From a checkpoint of a small mixture-of-experts model trained on Wikipedia.
Experts: 32 SwiGLU neurons an expert, 6 picks a token.
Training: a variant of Muon for the experts, 412M tokens, 6151 steps.
Below are experts of layer 6 (counted from 0) of a mixture-of-experts language model. Rows are named router (the router's row for the expert), gate (a neuron's input weights, with its number), up (a neuron's input weights, with its number) and show model dimensions 0-159. Each number is 128 + 32 x the weight over its row's rms, rounded and kept within 0 to 255. Numbers have three digits each.
Before each expert's rows: "gets" lists some tokens that make up at least twice as much of what it gets as of all text. This comes from a sample of Wikipedia text that the model never trained on. Tokens count by the router's weight.

# expert 10
gets: " |", "|", "-", "==", ":", "="
router:169141119087169099096154141107073134119152115177116136112125172182112162101104175126179137128160080153166102116159099121166151183066049102126116124107123118157168169160063143103132078110111131175155186148095133133118130113133137151110153161174084095161165101083155142095102125140139062074179147105155123168111126136088129109152086131205101128072113071106176155119097158102081152136102192134117121142105057083108163133136160132164169134144185086125102083134159099147091158089160104
gate0:142132120154139179106098163127132209148102086122150099087113123154181168151182088132105123121136116167071116140135132077070155159070115137174100144100111122096071122159147161096105128136173174107139111124149117079120165109109135140155132176125159111129183117218128098158160134152162133188117161074184135118146093122157141144135115059130062111121180100150134061161108148048133174113102114191110122145124130154111171144081107129118143112134171151151087160132140093069118072139050142
up0:152092095125102121169126102149147117148127113102102081111100131103078169105113195174149175193127128120131129109100074174174076098159137146092102152151162134129047090098099079105178125138056134095111118130131199116097171119134088101122106124113163143167128154120196135151163148141117107146115148128078083132099103137103139126177165183041146160157131079161163162135188154157106154106067149144154128146103144111144096227131100111155115106142124089139168120086127163147141180151078144

# expert 98
gets: " (", "-", " under", " re", "\n\n", "–"
router:135131095108170081122113143086093136138160086156144140130139155156149130140108170080171154170149099139168094128160138129179133146089087092077094077094100134155144180199031169126131084178139140163154145148081091133133182116128175127106169142139033068179143115112155163135118117166139109138185166129186072137127115140094125132161086141123085155112110108120147164103101172102111151150094127151090124157088107089156127155125185077156146147157187083115086107141120083161119130086158080
gate0:166129139091098143108127130135112106152156073149165111118043119127077150117072073082190116081134166132179145140085212140143125126063149093103169108154102118141149154150121144105146079164130165098162142064106139136143166065108115151124144183159135132135134133073141159129123159156182164157181139121142161067160136111095106107129121149182103202125154133125148147140141186148115096086113089131083049136136099105149160102058071110116115152130136084113108148153148144156153101074136062
up0:113121186130141129107130121065081098112144127174157032155041115126108107135096112090180133063063146110134105084115099093155123173067162100114192097116091120129104139136071089082089092164096152163148115117099092171141117102091098144110143180114093141137144148158107136128130200131167108167141111156138149084172117057122108128122114085146148140174136129159156176148154121120148058098156114100066054133103135117114159135097062073132120174170129110125134119087134095117139111129105116

# expert 34
gets: " (", ",", "-", " \"", "\n", "|"
router:171137113081143080123155127132099119118172125134116127127152137169110170028133154098158158159146107193160086110158106095180149162106080118111126110122137099148197144167114142123111080160128157146119135136084103122107134076133142112100129138141072123168180097125151176128118115168122082082148162098144111169128178137082116087136104133205105144073116114129153152124103164049073142135073164156115126118081104075169142149148158102175149137143189080124102066133158073174087178092172096
gate0:125109130125110148083171078120171108191099084086069156096123112131125109145126166100132150117115125087127161160146140175184143182045152150078091146097151130104130156178141172104122070095153167131165168163179129156139122052162213100160102124116116151091122128180197144123090150197151110103162187088130167116131147088162160171102122172190095106096058173136204112168118147129122145118115121156136134153146147133130126104121108148144127119094123099139140103124080163084140089097139116
up0:096121124136133145132110145135103091139116096136157168117163149145187137119143119128120119109119120144162096107081150161059065110187068083123117139067114133122096102109100134078128139114123080137167174148191092101040143134149122136175126089148132043219157092165100104160133102131119119088138111145126089132158124165161128133109169074119156121069195133082107052099120084172143129136116130106090097141138108155161174126102092159113116136201110071092191109178132116107144118134092081

# expert 33
gets: ",", " and", ".", "),", ")", " but"
router:149095128098170090085160161134094143103158096162116116119169169158101151078104172118131172171149079182167066095177084110180164185093088149106095094113127103134133191144089141105154128137145160171116150153103092105079173066095151138108184113160095094156176066103145159067106084143126119126147141105134127150127115128115120104144078136164133157108121124115171152078114123072099138127108165202076109153083088097152178137143143111162144146162161068129107090126162076153085181098152116
gate0:061185100093164160160069163112099142131124103186154153141132120178095104140148107103162159162098141115100070131132119134099149170139154133186150086152098145109093126147121085162133188103156150133169146107098163125096105095122122125118103174186156091141115099187071091157145087198151155117150099187162096155149082070124067105173091151085151092127133084084115120067128060126113125186170137152168141154083085131104139143125111129179135104149121082141105117149073154103080149095173129
up0:184068141147124086145168122143146075133167185091101111131158128091154085135090157120125113118136117098128161178157116158155094138095110124121151109120117119137190144120166103131096090138139078174055109106119095108116124129162120125111174115091111148113147152111203196125133149098137129149167138109096160138059134177188181096137187073173169146067093139141153152164100188098163177130117116118108099156150198091146112199094132177106069122132179141089100100083110104138154068129094123

# expert 44
gets: ",", " that", " which", " who", " and", " this"
router:159108109106141099101176126100092149107174107143123128109190167141096141067107176098179150156151099199153125112160106121158164169116091124111115092094106090166162193146076152143161096145139161174125150152089115109110184104080175124117189161175100107144163095130152164119141064137153091094140132129165074155100142165060106086135072161133122146111128089137160132103109142084099135124114175175122140155052125116150159172107144115182151135162155109098083097100119038153069160110128115
gate0:118127166185100150169181160182038086176102063155057152172098101126088130123138132127154169119122088109136165127194047138119119159150081134147105131113156144136123204152137103143159136100150114158153104129143130113108099108178119125122111113172122109119104124141129069140145107111179116180132104128095155165075106159079078091139072179143137165056079115127137139123117111129132190143089121115135157135159055177109104129134079148095168164133172108180157093066149113168138125109111117
up0:182194104094141063113116112097142147059137146111147083096126194132153124128124140170116110103118180177104169171168146123131135072078062119187133139148137105085116166201121172117089146107142181093176104191119116115089162136127117120098092145100148133203123134169091159167088126116096150090155118144097146180119127127168123147161159088113124088098109124103145087118101102145065132121158060137091084156125146114129180127103180127164179163161107112118153070131117092083087107103115178

# expert 60
gets: "z", "o", "es", "as", "ard", "ay"
router:143100078076151091130163158094119114108130115149165097127158148147119139126120135154134208130193100172133078122134118092156176179069109121154089076156119099177131140154122171103152123159175157169103170138084115110100141106100103127082134142103110125130169124119173138147106106184130095116130174098157142145142123150081123107176150162164146166117166099141173177086122141047073131096137163173122151113110096125183162143139168103161157169209166151048129111130113118123054161059158082
gate0:129156118111180123087142108103119086106078168083146110117092095084106131171094152130121153127100179159128145128117107179184160147131136132155133040105111128177100143178077161110169082126116107111125198098052154128106118141087159142077176130195140079142174098126149152162153166120154064157104055089157133154097122081070097120140142170082104095084150110141128119102176152099087148150117102123123155127115128117158165094083170097148121127152126166053098173097107162110193133094130136
up0:131133105118191124148138084167130137182169067169101167145170110176169126139121150096110087128086126162129062119178136143127184145157189149109150163143173128104138142145158092130080168148061168175095148113146153134125090111189128060168087146122138096104157143115186140170176117124143066114164188142128069115160124186182114121104108097148084106177139104153137146121119173132146157186147151137073158175134159152156120081109147138123044172075096104098149125161131138140166135114138106

# expert 113
gets: " |", "|", "\n", " |\n", ":", "."
router:146109119078183109105156145135152146127150103114083123123167192147113174106134141111172164151134066179125132130191132102207173153108124123097092080103139125134173157158063194136127123146164157156152138196104085140134138102133107142114168144150100102149165061047134133082154128142139077111140130130139114143140144139089134101170122159192073165127141072144210156077138145091088180142092167143093102125124084069159178135119157116162128132151191107135112086129130105152086116077160121
gate0:062200184117149135183139141114158144166115089111120162086127139072124166083070116156196168142153124164140112134075118138099120097088144105118105109144129146205087151096123118102109146156117114131138060126144143112133126168124085162153152114102158138182143060154137115097153141124086174103090141150171100128097078142080121123131153159137143098110088040125123180166128128082128152138122186134128138158190138145124185134152147135184154160058140135118131221161134184157129153139146075
up0:146109141103139121168102116126124078162100123124122112110142178107142132062141131145153148126109144057115145131105134065166186211100096091130178153188165116104093088123144141101122075140151120164118077213147116131100126163130119186061151181131131120175149066121142114138168137091164117083097108112139120086146122117149154176095118130121161148096105078146119174181174182124198050106118130130145136115131139122115122156064128118148112114071120095106166171128138115176195103171155189

# expert 101
gets: "-", "|", ":", " |", "==", "==="
router:134109120094182122113173159110117131130159094166118133113140146159127124048150137081184156142144099136148098120170117073188153169097101121113103099116145129164164177198051150092147098140136170148169163155108104114139154120127123151087165110165084103183139142086137168092119138150117079090163147098175126165127122127087135118140105141191082184097137079112166159091093180068067136127089172129129095133120080055147172172092169126146161117147175093119130076129113113135074153080160117
gate0:106092094129167160135204106142127156117183140154147155179203104108159133130125091092128124145151098138111156147172134158159157113144134141149115097095090134131090177168159167123133134031144123133134117116132166174142129135136133088131138089155127143098111134168147114082095131132142120113139135106099127149163140113149154117110162155142184103105073170155200118133127029095212173125115158119116098166213191095148165109107102144160136100174106188177199157104079101098151129089101087
up0:152095147134148133080141123086151114092096077115146157135105116107084126159085109144149180096119085099076129143114108137154114161158153115166151174162135161083095152121108201160115192089134088166158143145102097083167068106089167064120127191113165073179092100144114050178100123137177102114152103161116124103107104105148090146143138173146077191093151170141128090128168118188128093117144093129177085120080141119092119102139126170118159164128135124165059122149189178103093161119101148

# expert 18
gets: "1", "3", "4", "6", "5", "7"
router:126108079102144093092155107126105112125146105166099140140160166162145159089124145096173179132173107172116122093169117126136147148096070140096101112082103065168160152142103169116144107135161129155114132167100119128095145087139170168125155148167083092182136066110187144134149112145166042061149164088164122154109175143100111098150094142175090154128147062103179169100137147062100168124083170141113102152079082097173166142134187122142159147142181097153083125131126082168081157088147109
gate0:078137125185170143134123170134127104072138142110111133102159092089123058110111098116171147143166139148121108118126118137059134113201150088083089089144112075186160095155097157144137114118105121173141075103119145117133134120132122090115139101130139126092128114069129079121175116102068098093167190055068098085119140129096105174118105121207083141145129121077137123104174136095062111158115133101151056112143064166139099083108111111128180134088191094174147138177160105151140109086114119
up0:089125150147150096105141138130085100145119114124100039152147185111117080156095087150111150176085104146085121133098120153065111089123132131125085108088113137111138138131120152122203173121170148126139141146121117064106130123107130178157076099107174175150149105137166089113135097144118128121161044099153133109110062064126125121171153132155202124122095154056140147156181157161119140162130121082125123156161120127127133140141053113153112131162167142099097109187181078182101080046144178

# expert 12
gets: "a", "o", "as", "os", "u", "ra"
router:129103126094134081117170178097071153117129097115135081127163138140143174095097109106177181160169078157159083078172119116188178165063074143112095076138123118183139134138099172109131159147169167206137121148121057081117109092105128127104154130148114110129187081117181134143081139159159095097186167074155120169144130082090155127122114168146118195114193106154175121068104125086111140126143192141121152159111077099156121141091120134135151157126176121090136104161120133123129129096136087
gate0:120156135101178178148140178122075155123110136112099091111151182151098098119066128098128156151152068145130054141153100117121084141111132144129162149173135122218053154112189163185153079125131168141093101072167146084136082120149120097077163121162146102119133158108160102122144118106140109130087156180162132127075175120111158154089117114076087125095112148173121164090090109142144072124172136186114163092137174061153147103101134165139113134089137116098092189131093144099088099079127167
up0:136164144152115093168160107064110132114157085158131177121161106173150081153126135145130159068146103127127136133122093139100152068087189093170151112145084136084145138122149086103143118106113084118058130135088132147138187156164122112152141061158140119131105146107151100150137105194114154124163127133198134167170147103169089117058134133152133101159128173089124110115143204138123161114157059077087108180092170108146104145140119139067129124180151132117179047157146068146195150096112093

# expert 78
gets: " and", ",", " or", " but", " which", " who"
router:157112118091168070065160149103079132107173098128110121110194173128098166049118164132152166164164105160176079116169086117173169151105095134121090076098139092139155195162081154107151111128136160184128117148083081095087151075100158104117216125148094080194189101090144142098141123158127098083158143136139112162092115148099130104155099137166133149116150107125157142104135129070104128129117170175082105152075091114119140154151151101149159137159168100126096122150136067131080136117148094
gate0:130136092123115050127136126137175090134108139107180120168150109103095086114089139106142143072180138129192107131168127124094123142071127099070136166119104049126161082128167085129090111135179089111104114150176117100083145120181121211097150135116077103124115143126167115171145131151116057059082119142128158169152109166158096144203072150140086049105118117134152084190123183147128102134125151102170169130105161107116116140134122108160163150130126172122080102086106170135139142074151119
up0:139092128142109177124150133099110144123133073162130112117159180115103118161148138174123121132126154104102169179120075135107162162177110148142149125095134194148094171120077130130118108178081173152136137143063114186152135093117161118178167108112070100151169139083134126069096097124152157142116112096083129086140193058116158099068119203089180131158135094068145116075090134152077181064133093216125082092129130196131130133177115129132129149148106142158118120151113158108147088109156118

# expert 93
gets: "a", "i", "on", "m", "e", "an"
router:222102113113177093103178162114135141156142082162118122114150167156133140105158158124143159139170129182157057115156097109183148172076110107103097121118084095164149124154094179093158110113150175130116155143097110119097116114131148119083156166131099114133154127089167149127121147174111092098126128073159048163126094145075156116191121140120093164108203122137209149092106152099098149151136134151097148153080131110154149147118143112152163178223171100099106052125125106143115171087157112
gate14:153071164123072087129156130123095116109139142114227093062136111115120107109157090129177129108219122134088150104090114073160128196109113121156112099104085172135150100146110178086187101128133144107146177136182125131127172099128138165131102096125107096110165129096166116089125174153129113111186158150073142111140143146174117159194189165098176138120136154141184125101141173094112117160155119089132120102194154171163122051154139063086133134163147153109139102176152111105112140109108155
up14:121078099129109130079082162137141097066100125077052093124090163166175124117171197133148182087151149121143129149130173159135124069128104113136132155186094195139158194129114126129151110130131130083122126132120102072127077097124122140108109114102071107127104090142097151174125152115107143113068084094094111124155107164102099088166164144088167184120110102138076124120115142162140066127084123176155160103122117020161148184105112165176151138127090172141135097135172122118111056154118144

# expert 90
gets: " a", " is", " are", " has", " its", " were"
router:142147088084169098094165129130077140082184103141074131091139128154099166085118186081200166164173094199149118123166131128158139149122080108057102068115149115143176189148087153107158101152144155124149148130068100114113154113153123178116121130143087121121148092120141162139148132134151094095136164096193142134096120145078142081138107146187110157123133092137160170101117179102100157170089184186046144139119083083147108123112156111135137108133182084113102118171185098144088129110156106
gate0:144118117145158077105168095087175163090183142100109149135099139137188121171154140117075087168180127199103101154178092132112083109084191132140116147199135114131120173167154126162148157133170081122146110145064113169061090180140135163125161124155140092109117115115184130139098111147112180184073079119143132093083157123120106139163132113116103116110168116178118081142144141131141092115039157095124164112149151163151067139104105106132136144113141099130103057180142106134116072101150065
up0:127140116118143127162120134153150136097195149168117139168143088092145119180127147166112090092209097137138196156180161123138121068092107146106161098149154111147134116132161074148126169144133110088138065138093100124096128136155129166115112133152161126169105059140205162149085174075123098095085171091140210103119172135129102121178137102123070128149113087155146087117139159103119084177103167100127164162174127165099056161076128140184100099135167070128123128151171123111111102126169075